config.toml
n_experts = 128
experts_per_token = 6
d_expert = 64
d_shared_expert = 128
router_score = "softmax"
balance_loss = 0.00221
init_std_router = 0.00604
norm_eps = 1e-05
learning_rate = 0.00402
beta1 = 0.95
max_seq_len = 1024
max_steps = 7512
dataset = "wikipedia_en"
Below are experts of layer 2 (counted from 0) of a mixture-of-experts language model. Rows are named router (the router's row for the expert), up (a neuron's input weights, with its number), down (a neuron's output weights, with its number) and show model dimensions 64-127. Each number is 128 + 32 x the weight over its row's rms, rounded and kept within 0 to 255. Numbers have three digits each.
After each expert's rows: a language model's description of what the expert responds to. This comes from a sample of Wikipedia text that the model never trained on.

# expert 14
router:143150131115161079101130084127140176104183093080160163107100192061119102075106162149149096144147132108106111080151088161167118110164168074071111158122071123164115070107121176165111150096077120
up0:161113130103133163122138145057119127144140166128161087190074128139101103123079150142141103179099128157162157114046033093103149134139138114175082112103114100092181145161129129181142143151131094
down0:137130119101104119107115118109125164143124119108136117126150131116071157112199113195194135047154125094168113140087150141143127214092109088160111152116158163132054101049131097096135085101106122
Description: Articles and possessive determiners such as the, a, his, its and their, usually right after prepositions like of, in, to.

# expert 39
router:157097110103104114126132123183109165146158056077095147089098144161165108101128145114143085133181130077106085101121176151105141098115130151137164180118119040130065076151144098131137161127089137
up0:141087060161030101098164141103105090080183112130093112141186155074138118069177074107136108138106167088115176136121094125147080160063088124125105110145070062141125163137134077159118126109185095
down0:145171187152149102109060105204192150208110144113163122145150110106084122149166172152114145143146119136153144101163137183100169109132168121162158157080134199103179113114101162102135099151083167
Description: Articles and possessive determiners, mostly "the", also The, a, his, their, this, usually after prepositions like of, by, with.

# expert 23
router:167133150123075087174090092137148171166166122095163175105099137114150103089148160174164141089162136120087125092148146131161108152161172100094083145171092180167127100175161159131107099082118102
up0:076134174137092167081159122064090118097139119172123092180178080139078089094222119085099119186073107136093105116094127193103088171146122130096099094102107055072114134079079063114126110119122081
down0:136187115138179149147079075113065113118137130095093162121128113079116142128100142124113135164163180116111114103159097102126100106128156118152155181118085147169073158108135144183160142111047124
Description: Word pieces that finish a started word, especially port in Airport, plus initial letters F, K, G and pieces like qu, or.

# expert 53
router:163123158124080087173085090140140168161167125085163174100097144114150107084151162174160132093163138122088128089157145136165118143157174101097089153170087185172121097172159169127099103087116104
up0:110092093107086173135134137130104153115113195093112089164164140093119093183139125139112114179107108206140140136139140132114138194102119070185130114115035086096170104128123096078100086126085075
down0:178114096103176110165118132143152119131075095151154125101131117090114108135142150151146122109170137093140086186111115101170098086136135103134111159221172134219133107073110152101170153145149135
Description: Closing "|" at the end of table rows before a line break, plus the and pieces like al, comm, In.

# expert 9
router:161124144116076087169079099137130172162164124088165179100095142109156110093136158173163135099161140127099125094163144133156115142163170098098090151176083187171114108172161163133104103077123098
up0:091053132041123144075130060105179078048148129151107154136131098133126101088111113080151079166097137170166125100069162181129129143143092160105050072134110096091087180190127077174103132126107110
down0:146128099089106139151119120181128112160124100144118162132072139153170169193117102117067120095142152118077124139148077118103140097147140115139151111066107181159145142117084123053157125147108126
Description: Pipe separators between cells in results and statistics tables, especially before numbers (racing, election tables), plus list dashes and paragraph breaks.

# expert 12
router:162124153120083087169087099139143165160171122087165173104096138114145109083150159177163140095169136119095128090153144127160105143156171104093084144171083191162121101170164168136102092085119105
up0:126140083107103114087159086125170118094118119121153105147134162138096150144143148135108118145155108199128109143095101130094171187132074129145097083118120054033101120118087172179128185111139061
down0:169131143139128165098110115117132193074113140149127095124112150137164114134108134188153135113108133067090084138079153113098126147102116133195068192100215174144121136069108128124102035152081092
Description: Single letters and short pieces inside words and codes, often word endings, such as Indi(ana), T(H)R, A(T&T), disting(u)ished.

# expert 0
router:161131154119081090161086093136145169159164119081170174093096136107141109084154165178168130089162140122090128089153142127158108139157173104096088148172089184169124099172158169132106101085126105
up0:131043110131108114075135161077129105086117147172131116140123145136104085145108136093103146071134131168129163186153103107169141142142104147149127143101085047111118170160115113112103091133150086
down0:098132088140157123138158095152098114136101130094113095124126143115152147090121100164106125116190149141121127139100168125114157099168093089130119120139128160163155116116167130140150182078176135
Description: Mid-word stems and pieces in running prose and tables, often before suffixes, such as foc(uses), develop(s), cont, out, side.

# expert 61
router:164127151121080087169093094144140169161170117086160175096096142121148111086157166175168135097162137119083129093150139128164108143162172105095088150173087181163122095169160166141104100083122105
up0:168119115117115176143162059115159114137180103136162124157136069087103120148187092152133121103126127107128211151153131162154165146133076135141032104121115100144133117138176112155139146162073098
down0:116132143129095087146184167187076186145124147141125108155137131181080125144088041164159134119172095054153126142114132132139125112163137140127180126139138143122099113113089064128094159122124146
Description: Inner word pieces like hous in Stenhousemuir and housing, en in Slovenia, and commas after place or person names.

# expert 49
router:200097157129126099109137099152182119183147162150085153092102131140176099133105169149153148128127143133087140084119098171139147136136187172162092123132106185169144113125140127065116105125206135
up0:159090103136128182079129163120179100071118114108148126123089159146107122151120135114135077168082122225113148130083110158100183127134174120081123055152077041063132167098154088067133149149131122
down0:093140116125144079161103156101105190147132147086114106078184121090148125153113110166142119107157122095069105134128131100120110086152083141121154154099109171161103138116161134154118085112152090
Description: First three digits of years such as 189, 190, 198 in date ranges, plus plural or suffix pieces like es, os, ations.

# expert 8
router:168134149124077090173082096133144165170166119090175169103094135111146107092151166179161133096163133126084130091155145128166109139159169099092081152170087181167114104168163168139099096088121100
up0:128129170082101125122124156142135116141141088098151098131123116133136078104145081124106161171077094040108120112145147137124157151122165169157154100097061025098141142128126116136113134130164111
down0:139131063125092163146107133203122110149171125090174119145143120139137117115143081164118176121136157095161124096117143115133146105160114136098136174152142178146072116143086112124130111062078083
Description: Prepositions like in, of, at and from before dates and places in biographies, plus word-final pieces such as Peterborough, independent.

# expert 34
router:164123149120081089168080092140142174166165130083160177101098139117144107085148163174163136099164139126087125090154149131160107143164173100095082146175090184166123101175160167133107101084124100
up0:100103128116133149091090105096122113088104094136173129133126131088122095137143126114122124081115104153093054131184131160099103156112106114107142123132091041094119146108114163118135068159150136
down0:154169112098124130095123071077154138137125150087138152175090069139158102133088150162123131128141095133150115151139121142162132118137087115156156121125136140187006033079111162085140134130122145
Description: Start of capitalized place or person names such as New South Wales, Tur|kmenistan, T|ati|ana, plus small connectives like from, In.

# expert 17
router:166125154130082089174083098133136166162163126088165174099095133113156107090143156176167136089160138126088134089156137136162112142163172098097086152174092180176124088175159165129103099077128107
up0:163068143088157157044130151091172130101044147117185098153103112099114108117112143063120116140124115113134150127132174107162160156126105122096120135117113094093145163184115116146135096121112100
down0:087149087167078135136120129117130153171136108147177096136162134197129117192115104161221163101193087128155085066139108078172115119133105110126133090113142165084119089098142114083102142120104110
Description: Mid-word pieces and initial capitals in names and words, like G, K, ar in dollar, ple in couple, plus ordinals first and second.